Experts of a small language model: a softmax router, 518M tokens.
Below are experts of layer 4 (counted from 0) of a mixture-of-experts language model. Rows are named up (a neuron's input weights, with its number) and show model dimensions 128-191. Each number is 50 + 10 x the weight over its row's rms, rounded and kept within 0 to 99.
Before each expert's rows: a language model's description of what the expert responds to. This comes from a sample of Wikipedia text that the model never trained on.

# expert 43
It responds to: Acronym letters and units. Single capitals and pieces inside acronyms, codes and numbers, like DTT, L21A1, 44 Geo. 3, plus units ft, kg, pm.
up0:39 52 59 32 45 59 48 60 53 49 62 49 53 56 57 43 47 63 43 58 62 46 60 39 38 68 44 47 38 63 39 35 37 66 58 54 41 39 52 40 61 56 30 45 43 52 44 43 57 50 60 44 69 52 38 43 51 52 36 56 47 45 35 54
up1:48 52 44 48 47 57 56 67 54 45 53 41 51 45 56 49 44 48 41 54 60 45 55 52 43 45 58 61 57 36 48 40 42 45 38 45 52 43 47 43 31 53 43 46 55 46 35 46 55 52 62 39 59 47 52 27 64 43 57 44 50 57 43 54
up2:56 54 59 37 43 45 36 51 61 54 43 52 60 33 43 31 51 60 57 31 49 29 47 41 48 52 50 46 59 66 63 52 55 35 35 53 39 48 34 43 53 40 57 71 66 50 39 48 45 41 34 45 57 47 63 37 36 47 48 43 43 31 70 55
up3:42 31 74 52 57 54 44 41 52 66 47 38 50 47 50 63 54 55 50 67 57 52 38 48 64 67 53 60 44 45 49 49 57 53 46 55 56 45 46 41 43 50 48 51 51 41 44 57 72 53 49 61 43 44 32 47 52 28 47 44 47 57 41 63
up4:44 46 55 16 55 50 32 61 55 51 57 57 67 44 51 59 52 51 68 47 62 52 37 39 39 59 50 55 47 58 58 41 60 45 51 49 43 52 70 40 51 35 53 55 40 37 42 28 63 50 43 82 45 52 53 50 47 58 73 62 57 56 51 57
up5:45 56 50 40 49 55 49 52 45 52 40 61 52 58 42 54 58 42 45 64 50 46 72 51 22 39 51 51 50 37 38 55 48 51 52 47 51 67 44 65 47 43 52 52 59 37 45 47 34 44 43 54 56 39 43 59 52 59 45 60 57 52 50 48
up6:58 64 43 46 45 49 51 59 69 29 52 67 69 50 60 66 58 32 51 56 51 45 46 48 41 41 42 45 56 45 51 27 68 47 52 47 79 65 51 58 39 61 45 53 52 40 52 39 55 67 47 65 51 31 41 34 37 39 32 47 59 52 59 37
up7:45 46 70 48 36 40 44 45 64 67 26 54 47 44 45 40 45 49 51 66 46 59 51 33 47 70 50 43 46 50 71 54 55 47 60 34 44 49 45 43 47 51 48 54 47 48 58 59 59 49 58 50 31 60 67 54 56 45 43 50 39 43 38 57
up8:53 66 47 56 55 57 46 53 29 55 51 33 66 62 52 49 58 56 55 54 41 52 62 43 38 60 52 39 58 55 34 27 21 52 40 49 40 58 51 36 45 54 37 69 48 62 43 51 58 46 42 70 61 68 48 52 41 55 55 71 57 50 45 56
up9:43 52 52 63 57 64 48 61 48 53 48 42 49 57 59 34 47 39 52 44 40 58 43 67 52 49 52 66 43 48 42 49 55 45 42 38 52 46 42 60 51 48 47 56 41 68 53 38 47 40 44 67 60 63 45 56 61 60 24 41 47 40 46 39
up10:50 66 51 49 65 50 46 51 36 57 44 58 53 36 47 56 68 30 55 43 53 61 33 40 62 62 58 46 47 58 38 42 67 39 48 54 41 51 47 38 53 59 56 57 24 40 51 30 42 36 49 34 63 51 58 64 42 45 54 65 46 32 44 44
up11:37 64 61 40 44 53 66 61 54 56 66 48 42 41 54 52 60 46 70 55 49 50 50 44 44 48 29 57 51 65 43 50 49 36 60 67 51 49 45 40 51 50 46 48 45 52 33 44 60 52 68 58 47 21 32 58 58 51 53 52 43 55 61 46
up12:57 59 39 37 59 40 57 47 53 42 51 49 42 58 32 24 48 40 54 73 56 34 56 46 60 51 46 49 43 48 42 48 54 46 49 63 36 53 62 48 53 42 56 42 43 39 43 29 48 57 33 51 46 73 56 67 40 34 56 61 55 47 51 29
up13:50 64 39 41 50 49 53 52 38 32 38 66 62 56 63 43 58 51 56 59 48 51 44 43 69 46 49 56 53 30 37 56 69 62 54 57 55 41 54 57 52 44 73 65 46 40 48 53 48 43 55 53 52 74 64 47 53 59 66 55 52 53 47 48
up14:42 40 57 44 48 67 57 55 68 58 58 38 63 39 30 39 51 45 57 61 35 57 62 44 51 43 56 25 47 69 40 59 45 49 56 56 44 27 62 43 55 37 46 59 51 53 54 52 53 48 37 41 71 47 47 58 49 61 44 48 50 55 47 47
up15:45 43 53 28 51 71 44 42 53 39 62 53 48 30 67 51 34 63 43 45 27 50 45 33 43 54 40 49 57 55 51 49 34 50 50 38 69 46 42 52 45 41 50 57 48 34 50 37 47 59 53 32 63 45 55 54 44 62 51 57 74 44 48 55
up16:51 63 35 53 39 66 43 71 49 52 57 51 50 67 57 49 46 59 48 59 61 36 42 45 49 55 46 32 47 43 37 59 40 46 57 56 46 66 65 51 50 59 42 58 72 48 55 58 34 58 64 43 52 62 55 42 51 51 50 57 64 50 48 71
up17:36 51 51 45 62 54 49 28 52 37 63 54 56 56 59 50 73 39 35 61 32 52 51 46 47 52 36 51 70 50 40 53 44 41 28 62 44 63 60 68 66 40 33 54 40 42 54 52 53 52 50 40 56 38 46 50 40 46 50 56 51 55 41 29
up18:46 42 50 54 59 46 59 42 65 45 50 49 54 51 51 40 50 37 34 56 45 59 35 50 65 46 61 63 60 65 34 54 33 50 34 50 35 65 42 41 52 61 41 36 41 56 44 52 44 40 48 41 53 60 43 61 59 38 35 45 59 53 42 78
up19:51 36 66 42 36 39 50 38 43 55 54 68 45 54 42 55 39 57 45 44 48 43 54 49 46 55 52 35 49 45 49 51 43 34 49 48 49 36 50 45 43 56 59 52 61 48 53 48 37 34 54 56 43 36 55 52 57 35 44 38 53 48 52 62
up20:38 50 52 56 45 54 39 62 57 58 61 40 52 50 51 46 49 42 67 54 46 50 49 63 68 59 53 49 51 51 59 59 56 58 39 53 68 56 39 49 37 46 54 40 35 63 44 36 29 47 51 53 38 43 46 60 52 56 64 59 52 61 69 61
up21:12 62 53 41 64 47 51 62 46 64 45 54 55 36 66 38 61 53 60 49 47 34 43 58 34 48 32 46 44 66 45 47 35 35 62 33 46 64 47 59 49 46 41 56 65 50 47 46 61 59 46 56 53 48 70 59 50 51 46 60 63 53 42 42
up22:51 54 42 56 49 63 74 35 53 41 51 45 46 41 63 43 34 52 45 58 56 33 62 48 44 74 60 60 40 62 38 37 76 43 64 61 54 28 66 30 44 62 48 59 44 57 42 51 45 47 62 50 52 32 56 57 53 58 42 67 53 52 72 56
up23:69 54 54 44 41 20 56 21 47 50 58 57 51 47 55 46 48 60 46 42 36 50 44 45 48 56 45 58 42 57 40 57 66 43 48 60 64 49 47 46 43 46 44 61 55 60 42 43 55 53 54 59 77 58 54 40 47 42 52 53 55 55 70 51
up24:40 42 48 35 70 34 59 56 48 51 59 42 42 31 32 55 57 47 35 47 58 43 48 38 46 44 51 57 56 41 36 50 36 44 43 45 41 62 58 69 59 53 59 37 61 51 60 53 75 38 51 58 60 52 51 73 38 34 56 45 57 62 55 43
up25:51 68 55 44 37 30 45 36 54 38 51 54 42 33 36 51 34 37 71 46 45 53 41 39 57 48 62 44 32 50 48 54 47 49 65 31 46 40 47 65 57 44 49 46 54 47 39 52 55 57 53 46 48 51 47 52 47 43 57 50 29 19 58 63
up26:49 68 33 60 45 58 46 60 52 61 44 42 43 62 37 41 53 54 53 45 45 49 28 50 53 40 51 51 53 33 47 37 46 51 59 40 57 50 35 37 42 74 34 46 38 52 43 47 61 48 49 42 39 51 44 53 25 57 50 50 50 37 59 31
up27:49 45 41 36 65 35 43 44 53 61 61 41 43 51 50 31 65 40 77 51 45 63 69 64 61 46 61 74 61 51 53 57 53 62 33 55 41 52 55 50 58 57 73 42 42 56 59 43 67 56 52 35 55 36 44 62 39 56 51 51 34 46 43 37
up28:52 58 57 59 52 60 56 60 47 39 38 45 53 53 55 63 55 63 51 46 46 51 46 33 49 56 43 47 44 52 61 36 52 23 36 44 47 68 51 57 42 38 44 50 49 55 48 48 46 52 58 50 29 38 55 49 51 43 45 76 50 50 65 43
up29:54 49 55 52 57 49 57 56 54 43 43 51 50 53 44 59 54 37 39 74 53 59 51 54 51 50 37 62 65 46 57 60 56 36 65 33 44 45 52 33 54 46 49 49 44 36 46 36 49 59 60 83 42 52 41 57 57 52 60 54 57 31 57 50
up30:60 73 49 48 55 51 34 64 39 44 44 45 64 44 60 43 66 58 52 45 56 43 33 65 49 53 71 48 44 48 54 58 72 42 62 55 48 37 48 60 58 52 52 55 31 51 63 51 55 55 57 41 35 39 50 71 48 52 52 63 68 41 69 33
up31:45 37 48 34 56 55 31 52 47 57 50 51 48 45 52 50 43 40 51 35 38 56 56 43 44 47 61 52 59 68 40 46 61 43 56 73 58 62 21 64 49 57 48 56 58 63 45 70 56 39 37 54 47 50 52 59 39 64 51 53 46 61 53 57
up32:57 66 42 53 68 65 43 47 57 41 45 40 45 49 57 41 47 56 49 62 69 61 55 60 39 53 39 55 60 50 48 42 56 58 45 47 42 53 58 26 50 48 65 54 57 63 40 50 46 56 31 45 27 43 52 57 54 54 47 67 52 60 61 41
up33:18 47 40 42 48 53 45 38 56 62 51 38 65 60 48 43 43 48 54 68 41 55 58 38 54 47 50 56 57 65 44 54 55 69 59 65 26 35 45 37 47 37 45 59 54 56 56 46 46 61 50 66 70 43 43 40 61 54 46 50 52 50 32 50
up34:56 42 67 57 60 48 57 70 46 46 22 52 67 45 42 59 50 52 52 64 42 48 57 69 70 55 61 39 57 48 46 47 58 63 48 53 51 49 35 48 68 40 52 51 58 45 50 46 51 54 41 49 36 49 34 52 54 61 62 62 48 43 47 43

# expert 15
It responds to: Quantity articles and prepositions. Articles and quantity words before a noun phrase, such as a, the, with, per, number, several, large, and over.
up0:32 45 56 39 38 36 49 51 53 46 57 62 58 71 55 40 62 55 46 50 38 49 47 41 50 58 38 50 52 50 32 27 39 57 54 56 42 74 52 43 61 65 42 59 36 43 37 40 52 52 38 59 53 32 49 60 36 49 59 53 40 48 59 46
up1:72 53 69 66 45 48 43 63 39 42 37 46 58 47 53 46 56 45 48 55 33 44 48 50 58 48 60 72 39 33 64 50 63 40 47 45 43 49 62 51 44 52 53 53 47 56 51 49 51 51 66 49 57 55 34 45 71 51 49 56 66 54 60 38
up2:39 46 54 56 31 69 34 52 51 52 55 47 51 46 58 39 42 45 43 51 56 45 49 65 41 51 63 57 46 50 36 41 62 47 53 56 36 55 38 57 59 49 53 43 54 61 43 56 38 40 42 40 30 46 45 43 76 41 47 46 51 59 63 56
up3:37 34 57 46 54 54 52 44 38 45 57 66 58 58 68 41 50 66 40 59 48 57 35 54 45 53 58 60 36 48 61 68 39 60 56 56 55 59 51 63 44 47 49 43 74 65 57 44 43 55 49 42 47 54 58 58 52 45 42 53 43 52 52 60
up4:56 43 38 49 37 59 44 41 70 49 59 48 65 58 52 47 55 29 61 48 58 35 60 66 58 55 60 59 54 60 52 39 62 57 51 53 50 54 15 66 62 45 50 45 45 58 35 61 52 47 53 55 62 62 71 33 55 58 51 62 46 48 42 48
up5:57 65 46 57 46 38 39 48 53 61 28 51 33 30 42 47 52 36 39 55 52 30 50 54 46 15 39 56 56 43 52 64 43 67 50 57 55 54 55 44 42 53 61 62 43 47 38 57 46 66 28 78 47 49 61 59 61 51 45 50 67 47 54 55
up6:46 57 54 56 35 62 54 31 60 29 41 57 49 36 66 39 51 65 50 51 64 56 50 55 52 40 58 32 55 39 45 29 51 55 47 53 44 34 51 65 48 52 26 32 56 64 47 38 50 54 53 48 44 57 36 51 63 48 34 37 46 54 50 54
up7:46 49 45 43 59 44 57 44 49 53 54 74 45 48 48 42 51 63 48 36 35 51 43 54 42 45 45 39 40 57 69 55 48 46 54 54 47 60 68 56 45 40 24 48 58 36 52 45 47 48 57 42 48 51 53 39 34 52 41 58 73 45 61 43
up8:56 50 75 51 52 65 46 53 29 70 40 37 31 45 36 47 65 41 63 50 64 43 58 38 76 53 62 65 50 68 44 31 52 63 72 48 56 46 40 52 53 51 56 54 50 48 48 66 55 55 54 56 40 36 35 44 53 53 64 46 48 62 40 37
up9:44 53 63 41 49 71 34 54 53 49 38 51 34 48 70 44 62 51 50 57 64 50 53 63 37 51 54 69 58 67 43 37 64 63 39 52 46 44 46 56 52 48 45 43 49 47 33 51 49 53 74 52 59 49 49 58 45 62 34 32 47 41 57 55
up10:45 32 42 52 48 50 50 54 59 52 53 49 48 55 27 50 46 38 53 43 46 59 44 37 42 42 56 52 32 68 47 58 55 60 53 42 41 35 65 37 35 39 61 44 49 43 74 58 41 64 32 50 61 55 69 58 50 52 28 42 43 39 56 56
up11:45 64 55 65 36 45 56 52 43 57 52 51 70 56 50 47 47 53 50 44 43 68 57 46 50 42 52 49 73 61 43 64 33 46 39 52 51 44 39 66 66 60 58 58 37 54 47 38 50 37 50 57 37 32 40 67 50 41 46 53 63 59 60 29
up12:47 42 48 33 47 52 46 34 49 59 45 49 43 57 53 49 46 49 52 40 65 63 49 31 49 43 59 56 33 42 37 72 38 46 36 47 51 70 57 51 49 49 68 60 53 51 49 34 57 52 42 70 46 48 50 61 51 38 64 54 52 42 42 54
up13:47 67 60 46 62 55 57 43 43 41 28 39 58 48 50 53 50 31 54 52 62 36 46 37 44 44 56 43 35 59 61 46 52 52 43 45 31 46 48 49 43 65 61 49 40 46 57 52 64 57 51 32 52 46 70 69 56 38 41 55 37 61 48 61
up14:60 42 61 59 58 49 50 52 60 48 26 50 58 47 44 26 53 53 51 35 43 23 72 58 60 45 64 63 49 60 46 49 52 56 42 48 51 55 44 48 39 60 47 38 55 75 33 52 49 43 58 71 36 55 73 50 53 44 45 52 46 50 52 41
up15:67 49 47 46 41 51 51 52 36 47 66 69 59 44 35 53 46 49 55 62 44 47 42 42 45 45 48 59 55 60 66 41 44 59 44 58 67 44 65 43 59 33 52 56 59 55 57 59 44 40 62 43 43 62 51 32 70 47 55 56 71 60 54 42
up16:61 69 50 41 50 60 57 44 54 55 42 72 59 44 56 60 72 69 50 56 47 44 53 52 47 67 42 32 48 69 28 61 72 68 42 53 48 35 48 33 66 62 54 43 53 49 35 53 57 53 72 57 50 64 68 45 58 41 51 49 54 45 44 47
up17:53 32 46 44 45 52 57 52 48 48 55 57 54 72 56 51 65 48 59 39 64 38 38 41 49 72 36 59 53 51 45 50 54 44 57 65 46 33 55 41 64 49 56 37 50 53 52 41 57 52 44 64 72 55 35 47 45 40 40 71 45 47 34 60
up18:46 47 49 66 64 44 36 43 56 60 56 45 50 46 43 59 59 49 57 47 48 33 56 38 43 46 35 42 58 53 51 33 44 53 56 46 58 56 47 60 38 38 40 49 46 43 35 35 54 39 52 26 48 38 45 45 44 61 48 48 45 54 43 60
up19:38 49 48 56 65 57 39 77 49 47 56 57 50 50 58 64 64 48 52 54 47 41 47 40 43 39 69 60 66 42 62 44 54 53 42 51 58 49 73 44 56 48 45 42 55 52 33 40 38 49 51 41 52 50 53 54 31 62 51 56 49 39 33 51
up20:49 62 62 40 51 37 46 51 41 41 27 52 84 43 54 64 67 34 56 59 55 40 48 54 47 48 58 51 62 49 68 46 45 59 53 49 45 64 49 62 37 53 63 31 47 43 54 51 63 32 29 51 47 30 54 49 67 46 52 61 47 51 59 77
up21:45 52 58 63 62 57 41 48 44 57 60 49 44 43 74 36 48 47 49 33 62 33 58 48 44 49 65 38 48 62 58 56 36 44 42 45 48 52 66 31 60 27 33 53 53 41 41 57 44 46 59 53 60 48 56 46 43 48 49 75 35 66 47 55
up22:40 46 55 46 45 68 42 51 44 44 35 57 48 40 54 47 41 44 45 40 59 58 46 49 63 60 50 43 24 57 40 43 25 55 53 54 33 47 46 49 52 51 57 43 65 49 53 41 48 47 55 45 49 27 38 64 68 64 48 49 41 45 58 47
up23:49 48 39 54 52 40 66 56 40 49 28 27 42 64 52 61 54 49 48 53 41 53 42 43 58 41 60 53 44 42 39 51 47 44 46 46 42 63 44 43 54 61 55 68 61 52 60 63 34 48 63 61 65 52 42 42 60 41 30 44 51 44 46 45
up24:61 51 56 69 45 60 41 46 55 54 55 38 59 49 60 39 52 53 45 43 37 48 47 60 44 35 51 53 45 50 69 57 40 53 35 45 44 29 47 53 37 45 48 37 62 48 36 66 61 61 50 30 66 47 54 72 48 27 62 33 54 41 53 49
up25:57 58 57 46 51 62 64 24 63 46 51 54 54 62 52 47 43 46 40 42 43 60 62 54 51 41 42 45 57 40 51 46 52 53 40 53 60 46 57 58 49 60 28 66 40 63 70 50 48 52 65 56 55 47 53 54 35 57 61 49 59 50 60 30
up26:59 51 54 60 50 55 56 48 55 49 51 49 52 45 51 31 43 35 46 38 35 68 52 53 41 69 34 43 47 40 25 46 57 47 54 52 60 60 54 51 51 52 46 49 52 54 42 44 51 41 47 49 38 32 55 42 50 60 68 40 38 53 50 37
up27:46 49 51 38 61 48 53 44 58 57 66 70 57 31 54 38 58 56 42 39 47 51 39 31 62 60 46 33 60 55 42 73 58 45 51 54 42 58 41 50 50 28 67 31 60 43 45 60 48 47 39 49 42 61 50 41 60 31 72 59 47 47 61 50
up28:45 42 49 72 46 78 34 47 31 60 57 30 45 48 58 36 45 53 46 56 47 50 42 42 48 61 45 61 34 56 45 43 49 51 35 55 44 46 53 51 51 51 54 43 54 50 53 45 36 46 62 43 56 61 52 63 49 45 34 52 57 65 42 67
up29:53 66 46 42 39 53 77 52 43 55 51 38 44 70 40 42 49 45 54 49 57 63 45 60 62 72 43 55 50 46 47 58 44 74 52 58 46 56 52 27 46 52 45 45 39 55 61 44 63 59 59 49 56 55 47 62 45 53 57 49 42 47 46 39
up30:44 60 45 53 31 46 49 63 67 44 70 28 69 48 48 59 57 48 50 56 47 49 59 52 55 39 48 47 45 54 43 59 39 48 49 35 41 67 47 39 54 44 52 52 48 49 51 32 51 65 50 45 41 41 66 34 50 80 47 39 51 49 50 58
up31:28 57 57 61 31 48 52 52 73 58 45 30 30 27 45 56 59 59 40 36 63 71 53 61 51 36 44 52 47 37 40 36 50 61 58 43 63 51 56 46 43 50 50 61 36 60 57 58 79 47 54 52 48 41 41 52 58 63 56 46 46 58 65 54
up32:50 51 59 56 61 59 44 44 34 29 45 52 40 49 49 56 62 44 77 45 58 59 39 51 52 55 46 54 50 39 64 47 59 60 45 58 41 66 56 45 53 68 45 38 45 46 46 53 40 61 35 56 59 36 51 63 58 63 43 71 57 63 49 53
up33:37 48 43 56 48 56 49 55 36 55 34 42 48 60 53 40 43 32 42 68 65 38 67 49 54 74 57 45 37 46 66 41 54 45 45 46 45 46 53 52 55 40 55 45 48 41 49 46 42 50 59 36 51 38 46 60 56 60 45 51 53 66 54 52
up34:52 63 46 52 45 62 56 28 44 50 37 42 53 51 68 57 37 42 41 57 58 49 56 43 47 54 53 39 55 45 52 47 43 60 49 54 71 36 49 52 49 70 38 50 53 31 66 34 66 54 59 43 62 44 39 31 59 52 69 52 37 50 36 49

# expert 32
It responds to: Articles after naming verbs. The or a following verbs like named or called (named Broad City the second best), plus its, their and word endings.
up0:57 49 48 60 35 50 58 26 47 43 43 42 43 45 54 41 45 63 36 50 51 51 62 50 40 48 43 47 46 36 42 44 46 46 61 37 32 61 45 45 50 50 44 59 50 60 77 73 52 49 52 55 26 53 45 44 46 51 51 30 52 63 55 67
up1:52 53 54 75 75 59 48 46 39 50 45 56 56 44 55 46 54 40 48 48 36 47 48 45 54 66 55 55 49 57 39 64 50 71 45 57 46 34 56 46 48 54 50 46 44 38 36 41 61 48 56 71 64 46 49 54 49 57 50 58 51 50 57 43
up2:32 50 54 49 46 44 56 62 80 52 53 53 41 40 36 60 45 57 40 42 57 39 39 64 54 49 58 47 56 50 55 42 56 67 47 32 51 72 42 47 48 33 51 42 33 45 59 47 64 53 34 30 47 49 43 57 44 58 42 44 52 53 38 38
up3:50 49 48 75 33 57 55 67 69 50 52 49 56 63 46 57 54 73 53 47 59 59 57 31 49 61 50 52 35 67 48 48 55 54 40 69 37 50 50 41 52 39 50 49 67 60 51 36 57 61 26 33 51 44 56 63 47 47 51 44 66 62 59 46
up4:63 56 63 60 32 50 33 66 63 54 57 58 70 48 55 47 23 51 39 55 43 44 71 41 47 56 53 69 64 50 51 37 46 54 34 63 53 46 26 48 50 48 37 34 57 39 52 46 30 47 60 54 39 62 41 43 52 48 66 47 53 53 51 40
up5:57 42 61 56 35 42 45 47 48 52 32 41 40 53 38 43 40 45 44 50 39 55 38 44 35 74 79 66 41 51 47 67 48 57 39 57 46 44 44 53 40 43 60 53 61 45 50 57 64 46 61 61 32 52 47 42 64 38 47 58 43 41 38 56
up6:42 57 50 50 66 24 40 53 51 53 55 56 61 51 47 53 45 54 63 30 40 62 59 45 44 46 55 44 65 48 38 75 62 49 57 54 45 48 62 62 43 54 63 48 48 47 39 58 31 69 45 65 48 37 58 54 51 42 55 49 52 55 53 81
up7:42 46 39 48 61 66 31 46 72 48 57 43 47 59 69 49 58 40 64 46 43 47 35 36 53 68 50 45 42 50 48 44 43 46 55 46 61 42 55 61 51 37 46 55 51 42 57 39 65 54 61 60 39 46 52 47 54 48 61 50 66 50 60 50
up8:66 44 53 73 60 44 35 53 62 55 56 49 54 58 40 64 55 33 46 64 61 54 63 47 54 39 47 70 60 47 30 44 62 65 43 53 49 52 47 47 65 60 68 53 59 47 34 55 46 65 28 41 60 45 57 52 44 41 58 53 61 60 51 41
up9:50 59 57 45 52 77 56 49 72 48 42 39 58 48 63 46 48 53 66 49 48 47 59 51 22 63 60 48 47 56 58 39 44 60 26 43 49 54 53 53 81 59 42 58 52 53 57 38 55 55 45 62 53 63 43 49 32 40 55 53 40 34 49 47
up10:55 65 46 52 49 59 56 58 49 68 35 48 47 32 59 58 60 60 51 62 60 64 54 66 52 48 79 55 56 55 35 45 63 47 48 56 59 64 39 32 41 47 34 59 66 36 62 61 77 41 55 50 52 52 47 48 65 58 35 47 43 45 45 49
up11:67 51 47 64 56 47 43 62 53 27 66 46 54 23 47 55 52 51 36 52 46 54 64 32 62 44 50 62 56 51 52 52 37 39 47 52 48 67 51 47 71 57 49 44 45 42 47 41 65 56 50 67 62 71 32 52 47 56 48 43 30 51 52 33
up12:57 51 45 46 18 62 51 51 53 75 53 42 57 41 49 38 52 48 62 58 45 36 57 37 44 43 45 67 34 49 72 58 47 65 49 53 45 55 53 48 48 57 54 43 52 55 35 33 55 55 34 58 52 46 42 37 40 56 44 54 66 75 52 42
up13:56 57 45 48 35 49 57 47 45 57 28 46 65 63 50 41 54 54 46 48 63 43 59 63 45 52 49 60 54 50 60 47 50 59 49 47 44 49 56 58 60 36 42 34 59 42 34 61 61 53 44 49 51 39 55 26 47 55 55 64 26 50 55 59
up14:52 54 46 57 33 54 44 43 36 54 27 43 49 53 44 55 47 55 58 46 39 58 57 50 61 49 53 54 54 63 56 55 60 59 69 34 71 62 44 52 50 54 35 54 54 60 43 41 74 26 56 60 51 56 38 47 38 43 55 45 64 53 53 42
up15:53 48 47 63 50 45 53 60 61 37 57 44 52 44 54 51 48 53 41 39 40 55 46 33 51 51 43 70 44 54 66 37 61 54 53 61 84 44 49 48 38 59 41 48 54 40 50 64 63 54 50 44 66 58 43 63 60 55 62 61 59 54 46 40
up16:63 62 34 39 62 42 40 55 63 55 38 44 60 47 46 61 49 46 48 42 46 51 60 26 48 59 32 49 69 66 55 43 52 50 56 55 45 37 55 54 50 44 69 49 53 38 53 49 61 48 48 63 58 48 29 55 36 55 48 64 27 60 52 63
up17:41 61 64 54 41 54 42 55 40 40 34 58 50 37 51 48 47 56 42 53 46 43 41 54 59 51 53 45 43 44 20 47 47 69 70 52 41 51 33 59 44 66 54 49 51 40 50 61 57 61 44 50 66 58 56 67 44 67 29 56 28 48 53 45
up18:57 72 50 48 50 61 51 61 51 28 42 46 63 66 64 50 39 50 46 49 38 48 47 29 47 48 66 35 57 56 30 35 50 65 45 65 64 42 45 45 33 52 38 48 55 71 41 60 54 35 41 55 45 57 56 42 52 38 39 58 51 37 40 57
up19:59 57 42 36 68 53 46 38 36 49 49 53 45 45 61 46 81 58 39 45 54 41 44 47 50 52 33 52 43 55 52 60 53 54 44 56 74 55 52 63 47 58 35 46 52 64 47 51 68 51 44 72 50 48 26 54 32 52 59 59 52 50 66 30
up20:44 60 45 38 56 54 49 52 48 46 62 51 62 39 60 54 61 46 33 38 59 42 35 39 15 49 42 58 54 51 47 54 55 46 51 48 69 47 48 53 56 43 45 56 40 45 58 65 49 56 54 55 57 47 50 60 34 58 48 43 47 50 54 55
up21:51 51 64 56 73 63 21 47 56 50 43 38 63 43 57 63 53 41 60 39 41 45 44 70 38 65 41 46 57 58 46 59 55 27 40 69 59 40 73 59 45 44 33 53 65 55 44 54 48 47 51 64 41 50 61 46 42 49 71 79 55 65 59 54
up22:53 49 39 56 60 56 50 31 41 67 63 65 54 41 57 62 53 50 52 22 65 44 47 58 31 34 56 58 46 78 43 46 46 61 58 58 62 62 44 54 58 62 55 52 37 31 62 54 51 42 37 45 64 43 44 45 56 44 63 49 65 59 44 48
up23:58 42 41 65 60 45 53 44 54 40 41 37 56 51 48 35 37 44 44 49 58 45 50 40 39 53 45 45 36 45 35 61 62 57 34 40 67 47 39 43 68 40 55 48 59 52 58 48 47 64 46 49 55 48 40 54 68 34 60 54 43 43 64 47
up24:67 48 61 41 50 62 55 52 58 51 47 60 70 42 41 56 57 34 43 38 36 46 47 31 47 49 44 48 57 63 38 57 49 69 48 70 38 64 54 54 53 67 56 67 68 57 45 59 39 48 45 58 54 31 43 46 40 45 62 53 62 44 51 48
up25:50 65 46 54 54 64 38 58 45 43 32 29 60 35 62 60 44 43 48 43 50 52 60 46 51 44 61 44 54 39 58 37 41 52 37 49 55 72 48 76 71 51 41 51 66 57 63 64 45 44 54 52 44 46 58 49 67 50 45 56 43 59 52 59
up26:54 51 55 49 52 36 61 68 40 55 32 36 39 47 48 17 47 39 48 51 46 56 61 56 50 68 38 58 52 51 59 40 42 32 50 54 54 29 38 67 37 48 39 53 52 65 59 38 66 36 34 42 49 42 47 49 46 41 48 50 57 53 45 47
up27:59 64 59 58 43 61 61 66 52 46 45 42 55 67 65 48 36 48 50 58 55 56 60 52 39 55 47 57 42 44 63 46 18 37 53 41 35 50 40 53 47 64 46 53 59 37 46 46 51 55 58 48 56 38 38 57 52 53 67 49 35 69 57 47
up28:50 69 40 68 55 62 43 61 38 60 28 65 74 43 42 51 52 51 38 63 60 43 52 42 44 55 45 48 45 67 47 54 65 53 57 61 51 62 47 47 68 51 49 45 49 44 51 45 50 60 63 43 54 42 51 38 55 61 57 49 48 37 31 43
up29:66 77 48 54 41 52 50 68 52 41 51 26 40 35 43 39 51 30 38 35 57 79 49 54 47 49 60 52 68 44 52 48 27 43 39 53 52 40 48 60 56 42 49 40 42 19 45 42 51 55 20 46 36 45 52 70 39 45 43 45 43 34 39 40
up30:48 56 50 45 49 62 47 61 48 32 63 52 65 50 56 39 33 57 49 54 34 42 57 57 43 40 63 47 55 62 39 34 42 65 49 50 41 71 49 39 44 48 44 63 51 52 47 33 24 51 39 65 41 62 42 63 44 55 46 53 35 49 52 65
up31:39 46 43 41 40 54 59 58 67 44 41 34 53 33 62 41 68 62 42 57 35 47 48 48 53 74 45 51 59 58 52 46 46 64 35 68 57 51 54 40 58 38 46 61 50 44 46 54 42 60 47 44 49 49 54 38 57 59 58 55 54 44 20 51
up32:53 44 47 40 36 60 62 50 43 49 44 58 62 38 38 63 54 54 43 33 53 58 41 57 29 41 47 53 45 43 52 50 52 61 37 51 60 52 52 50 64 58 49 33 51 49 53 51 42 40 59 45 54 44 52 48 52 64 48 51 58 69 50 49
up33:63 48 60 68 52 62 56 41 38 49 46 63 50 45 52 52 47 53 52 59 76 53 44 46 72 45 53 60 52 69 53 48 37 49 58 50 39 59 59 44 38 65 61 45 53 51 52 55 50 59 41 42 63 45 48 61 47 49 36 56 41 59 66 48
up34:38 68 59 52 40 64 43 60 56 57 49 43 68 37 74 37 59 30 49 50 53 37 42 44 44 54 52 68 61 72 50 42 61 54 47 60 32 50 58 58 58 65 52 50 62 19 55 54 64 39 56 52 48 34 67 44 59 35 59 53 48 47 36 46